Below are experts of layer 3 (counted from 0) of a mixture-of-experts language model. Rows are named router (the router's row for the expert), up (a neuron's input weights, with its number), down (a neuron's output weights, with its number) and show model dimensions 0-127. Each number is 50 + 10 x the weight over its row's rms, rounded and kept within 0 to 99.
After each expert's rows: a language model's description of what the expert responds to. This comes from a sample of Wikipedia text that the model never trained on.

# expert 52
router:62 40 39 45 36 63 60 40 44 61 41 39 42 35 40 40 57 61 63 41 43 35 39 60 59 39 60 36 47 38 57 61 59 40 59 65 62 44 56 39 58 43 59 43 39 58 57 57 43 39 57 64 39 61 58 63 58 43 43 37 60 39 60 56 64 65 39 37 56 44 61 38 40 59 42 38 39 41 60 63 61 56 56 59 66 58 59 59 57 38 62 59 38 62 59 41 60 39 60 45 62 44 59 38 60 41 38 58 38 59 42 39 57 61 59 40 57 42 58 42 56 41 38 62 61 45 40 40
up12:46 42 37 52 53 48 54 52 50 49 44 33 64 48 42 58 51 49 48 31 38 37 58 47 42 44 51 35 65 36 43 53 52 48 57 62 49 39 61 61 66 58 58 52 41 62 55 61 62 48 72 47 44 45 59 72 44 45 38 55 50 36 57 26 46 51 47 37 53 36 38 52 41 66 39 53 48 45 57 38 41 59 42 59 79 44 42 53 43 55 46 50 52 36 46 36 62 48 53 32 37 37 36 49 48 48 42 51 41 50 34 43 61 56 53 54 74 48 52 43 42 42 40 75 43 43 73 45
down12:51 55 64 44 64 55 34 49 33 45 58 68 32 50 50 64 45 58 52 44 56 46 45 46 47 39 60 62 61 60 61 53 40 72 58 44 63 58 48 50 65 43 40 40 53 45 50 56 56 59 47 58 70 33 59 49 59 52 44 63 43 61 38 64 50 59 44 59 51 35 54 57 42 66 58 39 45 54 63 65 49 49 63 43 42 79 50 42 66 47 32 54 43 58 35 53 50 49 41 47 60 49 52 63 45 49 73 52 54 45 50 52 55 67 45 40 50 32 42 39 62 37 42 34 49 47 51 27
Word-initial pieces sc, st, pl and Sc, Pl, as in scene, scored, structures, Player, plus clim-ate endings.

# expert 59
router:60 41 41 41 38 59 51 40 41 59 41 38 41 39 39 41 59 60 59 40 44 39 40 60 60 38 62 39 39 42 58 61 60 38 59 60 60 40 61 40 61 42 60 39 39 60 62 59 40 39 61 60 40 58 60 60 57 42 43 39 60 39 60 57 63 61 40 40 61 41 60 40 40 60 39 39 41 41 61 60 60 61 60 59 60 58 60 59 54 40 61 59 39 60 60 39 59 41 60 40 61 40 59 39 60 38 38 60 40 61 39 40 59 61 61 39 61 41 60 40 59 42 39 59 60 41 40 39
up1:49 45 68 55 66 56 49 42 56 35 61 49 47 39 51 27 60 54 32 69 63 45 53 46 34 53 54 51 50 39 49 73 38 48 53 54 42 38 51 39 35 47 47 67 59 54 70 46 55 39 63 54 43 45 49 61 54 40 50 48 60 40 59 70 56 74 52 47 48 50 49 30 47 56 44 58 49 56 59 54 54 62 57 69 49 57 50 46 48 64 59 58 44 59 58 44 51 37 45 49 54 63 63 71 55 46 45 48 51 55 34 41 82 43 41 58 59 49 47 57 43 53 58 73 41 44 39 51
down1:71 52 42 51 59 50 60 56 50 59 46 48 49 39 59 48 64 71 49 63 49 43 44 57 56 50 62 27 56 57 45 62 41 64 41 68 52 43 60 64 48 49 51 56 56 54 54 34 63 61 35 44 66 31 72 45 51 62 48 44 58 59 48 60 54 56 64 40 64 41 44 71 53 47 36 34 38 45 49 44 48 35 52 56 38 36 54 66 37 48 40 44 61 43 61 58 32 51 67 49 58 47 42 64 52 47 61 58 44 51 39 61 44 50 42 52 51 65 46 58 70 45 47 44 76 54 45 41
Inner pieces like st-r-ong and cent-ral, digits in years and numbers, small words in, to, that, and list dashes.

# expert 72
router:60 40 39 42 40 60 51 40 41 58 40 39 39 41 41 43 59 59 58 41 44 41 38 61 60 38 60 39 40 41 59 63 60 41 55 59 61 41 62 37 59 42 60 39 40 61 62 59 42 41 60 60 39 58 62 60 61 42 44 40 59 40 59 61 62 61 39 38 64 40 58 41 41 62 40 41 39 40 59 59 60 57 60 60 64 57 62 60 57 38 58 58 40 59 62 40 60 40 63 41 63 42 59 39 60 38 42 62 41 60 39 38 60 59 61 38 58 41 61 42 60 42 38 59 60 39 40 40
up1:45 53 46 33 37 53 51 31 54 46 45 39 44 60 55 64 56 52 45 58 61 47 43 57 65 47 47 47 53 44 51 70 56 59 50 77 49 55 62 44 51 55 56 42 60 57 71 65 35 40 57 46 37 58 30 52 33 40 61 49 67 49 54 49 48 42 56 60 47 51 73 44 27 44 62 42 43 54 47 54 61 52 64 44 53 71 64 45 57 51 48 58 42 54 60 59 48 48 34 51 39 30 50 53 71 45 57 33 48 62 42 57 67 33 55 46 60 52 51 58 53 59 50 43 54 52 37 69
down1:60 40 37 54 45 44 50 51 53 43 71 43 61 50 62 55 50 46 61 34 50 59 57 36 65 57 40 47 34 60 51 51 40 56 62 32 51 69 52 46 44 52 52 55 52 46 65 49 57 50 65 56 45 45 47 44 51 54 50 54 38 68 49 65 63 50 56 60 38 49 54 75 33 40 43 53 54 39 54 70 65 61 54 36 58 41 42 58 44 44 39 40 44 73 58 42 48 38 44 57 60 43 59 48 58 55 55 41 66 53 40 62 39 58 36 37 31 45 30 32 35 44 35 40 34 60 41 57
Single digits in table cells and infobox field pieces, e.g. S-up-er, Confer-ence, B-orn:, O-cc-upations, J-ameson.

# expert 47
router:60 38 39 44 39 65 54 41 43 63 41 39 41 36 40 41 59 61 59 40 43 40 43 61 60 40 65 37 43 38 58 58 59 42 62 63 61 45 60 38 56 43 61 41 39 59 60 58 39 39 59 60 38 57 61 63 60 43 40 37 62 39 62 63 59 57 37 40 58 41 60 36 40 60 39 40 40 41 60 65 58 59 60 59 60 56 60 61 53 37 58 59 40 59 57 42 62 43 63 42 57 41 57 44 59 33 41 58 41 59 41 37 58 59 59 42 59 40 56 42 59 37 37 57 60 41 40 38
up1:59 47 57 51 31 51 38 38 43 42 53 38 50 33 57 64 46 50 50 46 36 64 40 70 61 67 49 51 61 41 74 56 51 53 52 59 45 38 31 34 35 25 60 52 56 42 57 55 51 58 38 66 65 38 87 31 38 38 54 55 37 47 74 64 53 56 51 34 42 51 49 52 42 53 52 50 46 49 65 51 58 43 63 56 57 56 52 56 48 42 62 52 51 46 35 54 50 51 55 45 42 50 53 43 66 50 50 48 58 61 59 46 55 59 63 44 54 39 46 41 44 50 44 48 47 60 59 44
down1:73 58 56 63 62 53 39 53 36 42 67 36 51 57 47 65 39 38 48 54 42 54 54 39 31 27 57 36 39 56 41 60 49 53 59 50 48 70 59 54 69 54 65 46 45 50 43 41 46 46 48 51 45 45 51 47 43 43 62 53 53 49 69 52 40 55 63 53 57 44 62 51 46 50 51 35 47 63 60 33 52 28 38 46 39 61 51 37 32 62 48 60 62 49 46 31 48 57 72 66 50 62 60 56 63 42 31 35 61 50 40 51 56 48 35 36 44 54 44 49 58 63 52 57 49 39 59 40
The article an/An, mostly in "X was an American..." definitions, plus as and pieces like ake in make.

# expert 41
router:59 44 37 42 37 57 54 38 39 60 41 38 41 42 44 44 60 61 57 41 44 41 39 60 60 44 62 41 36 41 58 56 61 40 55 58 59 37 55 43 55 42 60 40 39 62 63 60 38 41 60 60 37 57 64 60 56 43 40 39 57 36 62 65 60 61 38 37 60 40 57 38 41 59 39 39 43 40 59 58 64 62 61 64 62 56 60 54 58 35 64 59 38 59 61 44 61 44 64 42 59 40 61 37 60 40 37 61 36 59 42 41 62 55 59 36 58 40 61 40 55 43 42 59 62 42 42 41
up1:66 47 52 50 46 43 53 43 69 49 64 30 63 48 42 34 61 63 46 53 51 45 48 53 49 50 45 53 61 39 50 58 46 54 33 51 55 51 65 53 50 47 42 43 57 57 75 72 49 41 43 59 55 39 58 58 57 52 43 52 67 55 54 52 57 62 61 42 51 39 66 54 47 67 56 57 49 55 58 56 51 56 34 58 39 44 71 48 68 62 38 52 47 61 29 47 59 40 60 30 69 55 43 33 57 42 41 56 56 56 41 58 65 55 58 54 22 29 45 39 51 51 57 60 43 58 38 61
down1:55 62 45 42 84 44 39 58 55 62 56 55 47 49 54 32 51 38 62 34 51 30 67 47 46 46 65 51 47 49 47 54 45 40 63 50 46 51 55 50 53 50 44 29 68 44 46 58 58 53 49 58 59 58 51 47 43 43 50 39 41 48 58 48 38 53 46 29 67 41 58 67 43 46 52 47 69 37 66 47 44 63 52 49 42 48 47 38 50 41 58 40 57 56 52 41 60 52 45 46 55 64 61 67 40 59 52 62 67 48 70 36 53 48 65 32 40 64 58 45 46 45 56 67 63 53 73 53
Single digits such as 6, 7, 8 in scores and dates, and pieces inside names like F-ren-ch, Gothic, Becoming.

# expert 66
router:61 40 40 41 38 60 53 39 40 62 39 40 40 38 40 40 58 59 60 40 42 41 41 61 60 40 61 38 38 39 59 60 60 39 59 59 60 40 61 40 61 42 61 41 40 60 62 58 43 39 61 60 38 59 61 61 58 41 44 40 60 40 59 61 60 61 38 38 61 41 60 40 40 60 39 41 41 40 59 60 60 61 60 60 60 59 61 60 54 39 61 61 40 61 60 40 60 42 59 40 60 41 59 40 60 38 37 60 40 60 40 39 60 61 59 40 60 41 60 40 59 40 40 60 60 41 40 39
up1:46 57 50 68 54 48 38 44 45 57 34 45 45 38 55 46 38 38 65 38 39 51 38 48 52 40 53 44 42 47 48 47 54 49 71 54 56 42 56 40 64 47 62 49 47 52 58 44 57 31 66 53 55 45 71 75 55 56 40 38 67 31 49 55 54 62 31 25 76 69 55 58 56 65 46 54 50 51 73 55 47 47 39 62 46 35 52 65 43 53 50 57 50 49 54 77 47 57 52 35 56 65 45 29 53 42 51 49 47 56 42 45 52 56 49 53 50 64 56 53 46 45 51 60 57 48 58 43
down1:35 68 27 55 34 68 47 46 64 43 61 47 44 36 55 54 43 62 39 54 29 49 73 54 54 35 50 61 57 35 66 61 42 57 54 47 57 41 49 40 62 62 51 66 53 61 42 47 54 56 53 45 53 46 50 56 39 40 50 49 28 52 51 45 39 35 59 48 74 53 64 56 58 43 33 40 52 45 45 37 60 55 54 71 49 51 54 51 42 52 62 40 41 51 64 52 63 38 47 48 64 49 48 61 56 49 48 42 54 66 37 42 72 38 50 53 43 47 75 47 51 54 34 45 50 47 50 46
En dashes between years in season spans like 1966–67 and 2010–2011, plus odd word pieces like olog, ud, ra.

# expert 45
router:59 39 39 39 39 60 53 40 42 60 41 40 38 38 40 41 60 58 60 41 44 40 40 60 60 40 61 38 40 39 59 60 59 40 58 61 61 42 62 41 60 42 61 41 39 60 61 59 40 39 59 60 39 60 61 61 57 42 44 39 62 41 59 58 61 59 39 38 61 40 61 40 38 60 40 39 40 40 60 60 60 61 59 60 61 59 59 61 57 40 60 60 40 59 60 39 58 41 61 39 61 40 59 40 61 40 39 60 38 60 38 40 59 60 60 37 61 40 61 40 59 40 41 59 59 43 39 41
up0:50 21 34 35 52 67 68 49 42 41 68 47 37 53 57 43 44 69 35 60 63 43 40 51 44 57 44 45 51 41 65 47 46 44 46 64 48 52 57 48 60 55 45 50 55 48 44 51 50 44 56 49 59 41 56 55 61 39 63 45 49 52 53 47 45 38 34 44 47 37 60 55 36 59 51 40 58 64 42 40 46 53 50 66 47 32 41 57 37 56 64 43 51 52 40 54 38 49 45 38 55 59 48 57 54 45 63 48 60 53 52 50 73 54 50 56 63 48 72 18 31 42 66 44 60 43 39 68
down0:49 38 48 38 44 34 78 43 60 57 62 49 63 59 70 64 63 35 57 49 35 40 44 38 37 38 71 54 45 61 57 65 40 36 63 52 59 46 47 44 42 56 47 46 63 50 43 46 50 49 53 64 58 45 42 45 41 53 45 58 42 46 60 67 41 40 44 54 59 72 52 47 51 45 56 30 65 36 56 45 37 43 40 51 38 49 51 47 40 68 37 52 56 53 45 48 44 68 46 49 63 41 52 36 56 36 60 62 43 56 58 51 52 49 38 47 54 48 59 48 56 56 70 45 28 51 43 68
Inner and final word pieces like act in Manufacturer, vent in Event, ure, ction, ution, ru, plus word-initial p.

# expert 23
router:60 40 40 40 39 59 49 39 42 60 40 40 39 40 40 40 59 60 59 38 44 40 41 59 61 40 62 40 40 39 59 62 59 38 57 61 61 41 62 39 58 42 60 40 40 61 62 59 42 39 60 60 38 58 60 61 57 41 41 42 61 40 61 59 62 61 38 40 62 42 60 39 41 62 40 41 40 40 61 59 61 60 61 60 60 58 61 59 56 41 61 60 38 60 60 40 61 40 61 41 61 41 61 39 61 38 38 59 40 60 41 38 61 60 61 40 61 41 60 40 58 41 40 59 60 41 41 40
up1:79 47 47 54 56 51 54 39 42 42 59 55 44 48 47 36 52 43 46 41 54 52 47 48 61 44 45 55 62 50 51 67 52 50 85 54 64 42 44 54 49 34 44 63 36 59 42 57 53 38 59 54 39 59 52 61 42 54 52 53 41 44 46 46 57 35 51 66 35 42 47 50 28 40 40 36 41 45 42 58 40 51 31 43 60 40 43 53 48 49 64 35 41 79 55 50 56 60 58 55 60 50 51 57 53 56 36 50 54 39 38 51 66 54 49 55 66 51 43 60 28 39 29 58 49 41 49 31
down1:38 60 56 45 46 64 53 43 59 53 66 51 43 17 47 41 49 35 44 53 39 48 16 74 51 69 51 50 59 36 42 42 60 40 53 42 50 30 22 49 39 46 46 50 43 60 47 44 37 49 47 67 49 16 58 56 54 35 42 54 63 50 41 56 54 59 50 54 52 46 43 60 43 54 58 66 54 49 52 48 46 43 32 46 58 44 55 43 54 58 46 41 53 54 40 56 44 73 56 46 46 44 41 50 52 50 35 48 64 39 63 57 58 43 45 50 54 54 47 47 54 41 50 46 45 38 40 44
Second or inner pieces of common words and lowercase s or S starts, such as J-ourn-al, s-eries, P-res-ident, h-istory.

# expert 64
router:61 40 39 40 39 59 51 41 40 61 41 40 39 38 40 42 59 58 60 39 46 39 40 61 61 40 61 40 38 40 59 60 59 40 58 61 62 41 61 41 60 40 60 39 40 60 62 59 43 41 60 61 38 60 60 60 58 41 43 40 61 40 59 59 63 61 40 40 61 40 62 40 39 61 39 40 41 40 60 61 60 60 61 61 61 59 61 59 56 40 60 61 40 61 60 40 61 40 61 41 60 40 60 41 60 40 39 60 38 60 40 41 60 60 59 39 59 40 62 41 57 41 40 60 61 41 41 40
up0:43 52 49 34 56 47 62 50 56 51 62 50 57 35 63 46 42 53 65 47 59 53 56 57 52 36 58 47 28 59 66 52 63 45 65 53 59 43 52 33 50 37 44 56 49 43 42 57 42 43 32 46 54 43 44 57 59 45 39 41 53 52 44 64 47 58 45 48 50 36 58 52 42 39 41 37 47 36 35 55 34 39 70 43 71 40 42 56 78 22 52 58 60 70 58 55 40 54 54 54 61 49 39 53 51 45 37 48 44 63 42 53 66 47 55 50 55 47 62 61 64 47 44 60 42 41 57 24
down0:58 57 44 64 59 43 39 47 53 61 49 53 59 61 44 45 51 49 64 40 52 30 54 37 49 56 41 71 57 61 63 42 49 43 64 52 56 52 49 69 57 38 64 33 44 64 49 47 52 60 60 36 51 74 30 56 35 51 32 27 49 55 50 44 53 49 52 60 67 45 56 39 57 43 24 58 45 46 32 53 42 40 47 54 57 54 51 31 53 48 66 67 60 26 50 58 48 31 50 38 46 72 50 46 54 52 61 60 51 44 50 53 57 60 66 53 57 41 51 49 51 49 43 54 39 54 45 60
Number tokens like 14, 15, 4, 9 inside table cells, times and coordinates, plus word endings art, ife, ake, ight.

# expert 2
router:60 41 40 41 39 59 50 39 42 60 40 40 39 39 39 41 59 59 59 39 43 41 40 60 61 39 62 39 39 40 59 61 60 40 58 61 60 41 62 41 59 42 59 40 40 60 61 58 42 38 60 61 38 59 60 61 58 41 44 40 62 39 59 60 61 60 38 39 62 41 59 40 39 60 39 39 40 40 61 60 60 59 60 60 60 58 61 60 56 40 59 59 39 60 60 40 60 40 62 41 60 40 59 39 60 39 38 59 39 61 40 40 61 60 59 40 61 42 60 40 59 40 40 59 61 41 39 40
up12:58 71 49 54 49 59 53 47 34 38 72 59 35 47 32 55 64 54 68 62 45 33 60 58 61 33 53 57 35 37 62 44 61 35 50 76 35 50 70 39 59 58 44 58 59 56 55 50 44 48 59 54 37 68 52 44 46 56 44 44 47 56 52 43 59 42 57 61 58 51 54 44 40 43 37 50 39 50 55 50 39 57 64 51 48 45 45 34 49 49 38 37 45 51 44 55 56 27 51 44 53 38 43 55 51 51 38 48 56 41 51 44 52 52 63 53 57 48 58 37 57 48 37 47 47 64 15 61
down12:53 49 42 63 62 58 37 65 53 35 52 60 56 42 61 49 67 56 45 58 66 72 45 56 45 53 41 69 48 37 42 40 39 50 51 48 47 51 59 44 37 45 79 28 59 35 58 50 56 55 59 55 43 33 41 49 48 41 46 46 42 48 59 65 48 67 60 56 56 50 49 85 55 49 51 35 60 66 56 43 35 55 43 52 38 59 48 63 53 49 36 38 47 45 61 59 66 40 59 54 55 61 57 52 52 53 58 36 56 62 74 49 39 49 44 51 50 35 38 48 59 42 41 50 43 46 43 53
Word-initial capital L beginning names and words, as in Los Angeles, Loch Ness, Late Pleistocene; also some Pr, V, G starts and closing parentheses.

# expert 61
router:61 38 40 40 37 58 52 38 41 60 41 39 41 38 41 40 59 61 59 40 45 40 40 61 60 41 61 40 40 41 58 61 58 38 57 59 61 42 63 41 59 42 60 38 41 64 60 57 39 39 63 60 39 61 62 59 57 40 44 39 62 36 58 59 61 59 38 37 62 42 59 42 37 61 39 39 41 40 58 61 60 58 63 61 58 62 60 59 54 42 60 59 40 62 61 41 60 40 60 40 60 41 60 38 61 41 40 58 37 61 39 39 59 60 59 40 58 40 58 42 58 40 40 60 60 41 40 43
up1:67 48 53 44 55 51 50 42 49 56 33 36 41 37 51 34 55 49 40 54 31 45 53 48 75 51 54 53 44 46 52 49 61 49 59 51 60 49 43 45 48 34 59 45 34 45 59 50 51 41 42 58 39 53 46 53 66 38 57 49 55 49 69 69 48 46 54 42 58 51 52 56 35 50 33 43 52 49 44 66 45 51 55 53 61 33 53 51 56 34 45 63 42 76 51 54 63 76 66 39 29 51 74 51 51 57 57 38 51 46 43 58 60 44 65 44 48 35 54 40 37 64 44 59 43 50 70 29
down1:62 59 62 50 58 37 60 46 54 29 59 48 26 48 64 50 52 31 66 47 55 56 49 52 41 56 65 46 48 54 47 37 61 59 62 41 45 57 47 55 47 38 47 42 59 46 28 59 45 67 56 50 45 57 46 52 34 47 37 50 67 59 49 63 34 58 63 37 33 45 59 60 41 48 66 46 52 68 41 49 57 54 50 36 58 70 46 46 51 22 56 62 41 48 45 46 49 38 41 37 44 43 51 73 44 51 45 50 53 54 53 62 53 48 68 36 39 49 44 52 70 34 61 51 51 39 42 52
Degree signs and pieces in coordinates, ISBNs and demographic tables, plus ame in same, n in ethnic, ren in children.

# expert 38
router:61 39 40 42 38 59 50 40 42 61 41 40 40 39 40 41 59 58 60 39 42 39 41 59 62 38 62 40 40 41 59 61 60 40 59 61 61 41 61 40 59 41 61 40 40 62 61 58 41 38 61 62 37 59 60 61 58 43 43 40 60 40 61 60 62 61 40 40 61 40 60 39 39 61 41 40 39 41 59 59 58 59 60 59 60 60 60 60 54 40 61 60 40 59 59 39 60 41 60 41 59 40 60 40 60 40 38 59 38 60 38 39 59 61 61 40 59 40 60 39 58 41 38 59 60 42 41 39
up0:57 63 55 53 47 59 52 37 48 52 55 58 55 61 52 38 57 60 52 59 45 52 54 59 59 36 41 55 59 44 64 49 51 39 54 58 32 55 44 40 56 40 56 38 55 43 56 48 52 45 30 41 47 48 46 48 56 45 37 43 56 49 60 61 49 47 50 42 43 29 59 39 52 37 58 57 45 43 69 60 64 66 83 52 69 50 48 51 46 47 43 40 54 53 57 51 61 51 45 43 54 72 40 39 62 59 35 77 55 67 36 54 52 45 69 63 50 59 60 57 61 36 35 35 75 53 43 46
down0:49 46 34 43 46 29 55 44 31 53 37 67 51 42 58 62 43 39 45 61 48 41 26 49 52 54 55 48 58 59 59 55 47 60 64 66 53 58 42 57 54 32 39 69 59 47 43 48 45 63 54 41 65 57 54 46 66 59 39 52 56 57 43 52 48 40 31 43 48 23 51 37 59 53 50 48 49 67 49 62 51 41 40 60 54 65 44 46 54 50 47 39 85 61 49 54 46 63 51 55 57 51 44 53 72 52 60 44 62 39 54 44 63 38 64 63 51 57 38 60 59 53 55 49 61 39 58 48
Inner pieces of verbs and stems, such as g-ot, re-ver-ed, pol-it-ics, mob-il-izing, Pre-ced-ed, often in career biographies.

# expert 77
router:60 41 40 42 38 60 51 40 41 59 40 40 39 38 41 41 60 60 60 39 44 41 40 60 61 39 62 41 39 41 59 61 59 40 57 61 61 41 61 40 60 42 61 41 39 60 61 58 41 39 60 62 39 60 61 61 58 40 43 40 61 40 60 59 61 61 40 41 63 40 61 39 39 61 38 40 40 40 60 61 60 60 60 60 61 59 60 60 55 41 60 59 38 60 60 40 60 41 60 40 59 40 60 40 59 38 39 61 38 60 39 39 60 59 60 40 61 41 60 40 57 40 39 59 60 41 41 40
up1:53 44 46 43 44 47 63 32 52 50 50 51 51 41 37 41 50 33 31 38 43 43 59 74 50 49 49 47 20 44 49 59 57 54 72 54 41 49 70 57 33 40 53 60 43 66 56 49 25 50 35 64 70 43 52 44 49 40 47 31 48 51 47 62 43 62 60 43 48 47 48 56 43 43 54 47 48 29 66 50 50 53 51 69 44 51 51 39 40 36 43 56 38 55 71 45 58 45 50 51 59 59 47 48 41 56 48 49 46 63 71 42 67 49 56 50 48 54 47 47 41 30 59 53 58 56 48 33
down1:57 54 57 43 65 46 70 60 41 57 65 48 54 44 38 44 52 48 56 53 63 46 59 52 47 53 48 55 42 47 54 50 35 50 53 42 45 49 57 54 58 47 42 72 46 50 47 36 48 50 59 44 51 55 31 51 51 54 52 52 49 36 49 67 51 48 39 64 45 39 43 55 39 47 57 43 42 14 43 31 48 42 59 36 63 47 46 40 51 54 61 51 48 38 37 12 55 43 57 43 50 40 54 41 51 33 58 35 71 44 43 57 67 41 35 40 51 60 63 41 63 58 29 56 46 52 41 57
The ge of at age before numbers, year endings after 20/19, auxiliaries has/can/had, and parentheses in climate tables.

# expert 79
router:61 40 41 41 40 59 53 39 40 61 42 41 40 38 41 40 58 59 59 39 43 41 40 61 61 40 59 39 40 42 57 60 61 37 59 59 61 40 60 41 57 42 61 41 40 59 63 59 42 41 59 59 38 60 61 62 58 43 42 40 60 38 61 59 61 59 40 39 62 40 60 39 39 61 40 41 40 41 60 60 62 60 59 61 61 60 60 59 57 40 60 59 37 61 59 41 60 41 61 40 59 39 60 40 61 39 38 60 39 62 41 39 60 60 60 39 61 40 62 41 59 41 39 60 61 41 40 40
up1:40 52 61 45 57 47 37 35 57 51 34 46 78 42 35 68 63 45 42 42 40 49 47 48 61 53 47 67 21 33 83 54 31 45 30 63 70 45 20 54 66 41 69 55 51 51 46 27 45 29 62 50 38 33 72 44 44 40 28 73 55 64 31 35 52 51 48 55 55 49 52 51 49 49 47 49 49 49 49 53 50 51 50 49 52 48 53 50 51 48 53 52 46 52 53 53 49 50 53 53 50 49 47 51 49 47 48 52 48 49 52 52 52 53 50 49 54 49 53 47 54 51 47 46 50 51 48 54
down1:40 42 50 50 47 48 72 66 45 27 65 46 68 41 43 57 61 47 57 46 62 41 54 51 50 46 40 40 44 56 42 15 40 50 54 60 43 38 37 43 53 56 50 54 62 53 58 66 53 51 61 57 36 45 42 52 36 48 49 46 60 49 37 57 65 57 38 57 60 71 28 42 49 68 52 52 39 40 61 44 37 49 62 48 44 67 53 55 60 39 65 75 53 56 60 65 54 49 52 53 37 53 48 55 46 57 57 47 50 49 40 56 54 50 39 60 49 58 55 79 45 54 35 50 53 52 52 48
Digits inside years and long numbers, e.g. 191-1, 15-1-6, plus non-ASCII byte fragments in Hebrew or accented names like Bjö-r-k.

# expert 1
router:60 40 40 41 39 60 49 40 41 61 40 40 40 39 41 40 59 59 61 39 44 40 40 59 60 40 61 39 41 39 59 61 59 39 58 59 61 41 61 40 60 42 61 39 40 60 61 59 41 40 61 61 39 60 59 60 59 42 42 39 60 39 61 58 61 60 38 39 61 41 61 40 40 60 40 39 39 40 58 59 60 59 60 61 60 59 61 60 54 41 60 60 39 60 61 40 60 41 61 41 60 41 60 40 62 38 39 60 38 60 39 38 60 59 60 39 60 40 61 40 59 41 40 60 60 40 41 40
up5:56 48 39 69 47 62 50 36 52 58 64 47 78 19 49 50 53 55 49 39 41 53 42 57 43 46 56 53 44 43 55 58 65 50 50 35 47 36 51 55 76 33 43 50 59 47 54 58 41 53 48 71 51 61 36 70 31 52 46 46 75 60 63 46 69 60 58 51 42 56 42 35 45 57 45 45 48 49 47 50 64 50 60 42 57 76 41 61 42 36 50 53 59 47 56 36 41 57 51 53 46 48 63 32 59 57 50 55 64 52 46 51 46 48 57 50 63 57 44 48 45 48 42 47 53 44 63 33
down5:44 39 43 56 48 47 48 52 45 51 55 51 40 37 55 47 39 39 41 56 83 55 53 62 73 54 37 76 42 57 66 64 54 50 43 59 55 49 56 53 49 51 45 55 49 38 52 52 51 39 34 62 66 40 77 47 49 52 45 45 61 52 51 48 38 50 33 58 55 32 59 50 45 51 45 43 48 38 49 40 44 58 50 63 44 50 74 39 54 60 57 49 50 49 46 57 45 50 59 57 65 46 56 36 33 63 57 38 60 40 39 49 60 52 42 60 26 42 62 34 50 29 63 46 61 64 43 47
Middle pieces of capitalized or Latinate words, such as tern in alternate/internet, ublic in Public, ix in Mixed, iet.

# expert 21
router:56 42 41 41 37 61 62 41 40 62 39 43 43 40 40 39 59 59 59 41 44 40 40 57 61 42 61 41 38 38 64 62 62 38 58 62 60 43 64 41 57 43 58 40 33 60 54 58 43 40 60 63 42 56 63 62 57 43 45 40 62 40 60 57 59 62 38 40 58 44 60 39 40 56 41 43 42 36 58 59 60 57 57 62 64 58 60 61 54 40 59 57 39 62 62 42 60 45 59 40 65 39 59 38 63 37 40 59 40 57 36 38 57 62 59 40 60 43 64 36 56 46 39 66 60 40 41 40
up1:48 48 43 39 46 52 41 56 57 62 55 62 48 51 39 44 39 65 54 57 53 61 55 54 54 53 58 45 46 51 70 47 54 69 74 64 49 52 53 74 54 47 50 38 26 50 49 49 41 56 63 55 55 47 49 48 48 50 52 62 55 46 48 47 35 36 42 59 45 46 49 54 60 47 54 49 56 31 39 52 74 63 62 58 51 68 70 65 48 45 73 65 32 59 49 56 58 69 68 59 69 58 62 50 48 61 55 44 45 59 28 42 66 30 63 44 41 48 49 49 41 47 50 47 48 46 55 49
down1:26 58 54 51 37 34 72 51 42 63 48 40 41 49 80 49 42 44 42 49 49 43 45 49 22 48 55 55 36 48 56 55 39 49 63 58 32 59 42 51 60 48 40 46 54 50 38 61 49 49 44 31 54 43 35 36 47 49 44 42 48 63 55 36 36 56 42 49 41 56 56 43 49 57 38 58 38 41 41 38 57 58 56 54 41 53 47 37 44 40 48 63 67 51 31 42 55 45 47 50 51 47 51 48 31 41 53 50 67 46 57 58 55 46 60 46 37 46 53 31 64 48 53 44 17 45 55 62
Word-opening letters like r in ranks, rankings, run and rights, plus ordinals (first, second) and year or number digits in sports text.

# expert 36
router:59 40 40 41 38 59 49 41 42 60 39 40 39 40 40 42 60 59 60 39 44 42 40 61 61 38 61 39 40 39 60 61 59 41 59 60 61 42 61 39 59 41 58 41 40 60 61 59 42 40 60 60 37 59 60 61 57 41 43 40 62 39 58 59 62 60 39 39 60 42 60 41 40 60 38 39 39 41 59 59 59 62 61 61 62 59 60 58 54 40 59 60 39 59 60 38 60 42 60 41 61 40 61 39 60 39 38 60 38 62 40 39 60 61 59 39 61 42 60 40 58 41 39 60 59 42 40 39
up1:53 43 66 51 50 54 31 42 51 47 62 60 58 47 55 57 73 25 49 40 46 51 44 59 38 45 54 46 44 47 40 54 52 47 46 52 46 58 53 45 53 51 52 41 54 56 55 51 38 54 46 57 48 53 57 61 53 41 54 49 72 59 54 41 60 56 58 66 50 40 55 43 22 47 46 46 58 46 53 40 74 49 59 75 53 45 41 46 39 56 51 77 34 40 42 44 48 62 55 47 33 37 75 41 54 70 38 47 69 54 59 49 44 59 76 35 61 51 50 52 56 45 51 41 58 53 35 45
down1:36 56 49 61 46 55 43 44 61 71 31 61 56 56 45 56 57 43 49 58 47 61 63 60 30 46 56 53 59 62 56 62 51 53 56 63 55 60 58 34 62 47 52 46 58 45 41 62 65 41 55 57 52 34 64 78 49 53 58 56 55 55 51 43 58 68 27 57 56 47 29 51 56 62 38 47 49 46 58 43 43 51 66 53 61 54 33 62 58 51 34 34 50 41 56 47 71 51 33 46 52 51 35 64 34 43 64 51 49 56 49 36 49 63 61 38 46 53 36 37 51 63 37 57 49 48 54 53
Early pieces right after a word-initial letter or at word start, e.g. th-ickness, w-idening, b-oth, H-ist-oric, Ol-ive-ira.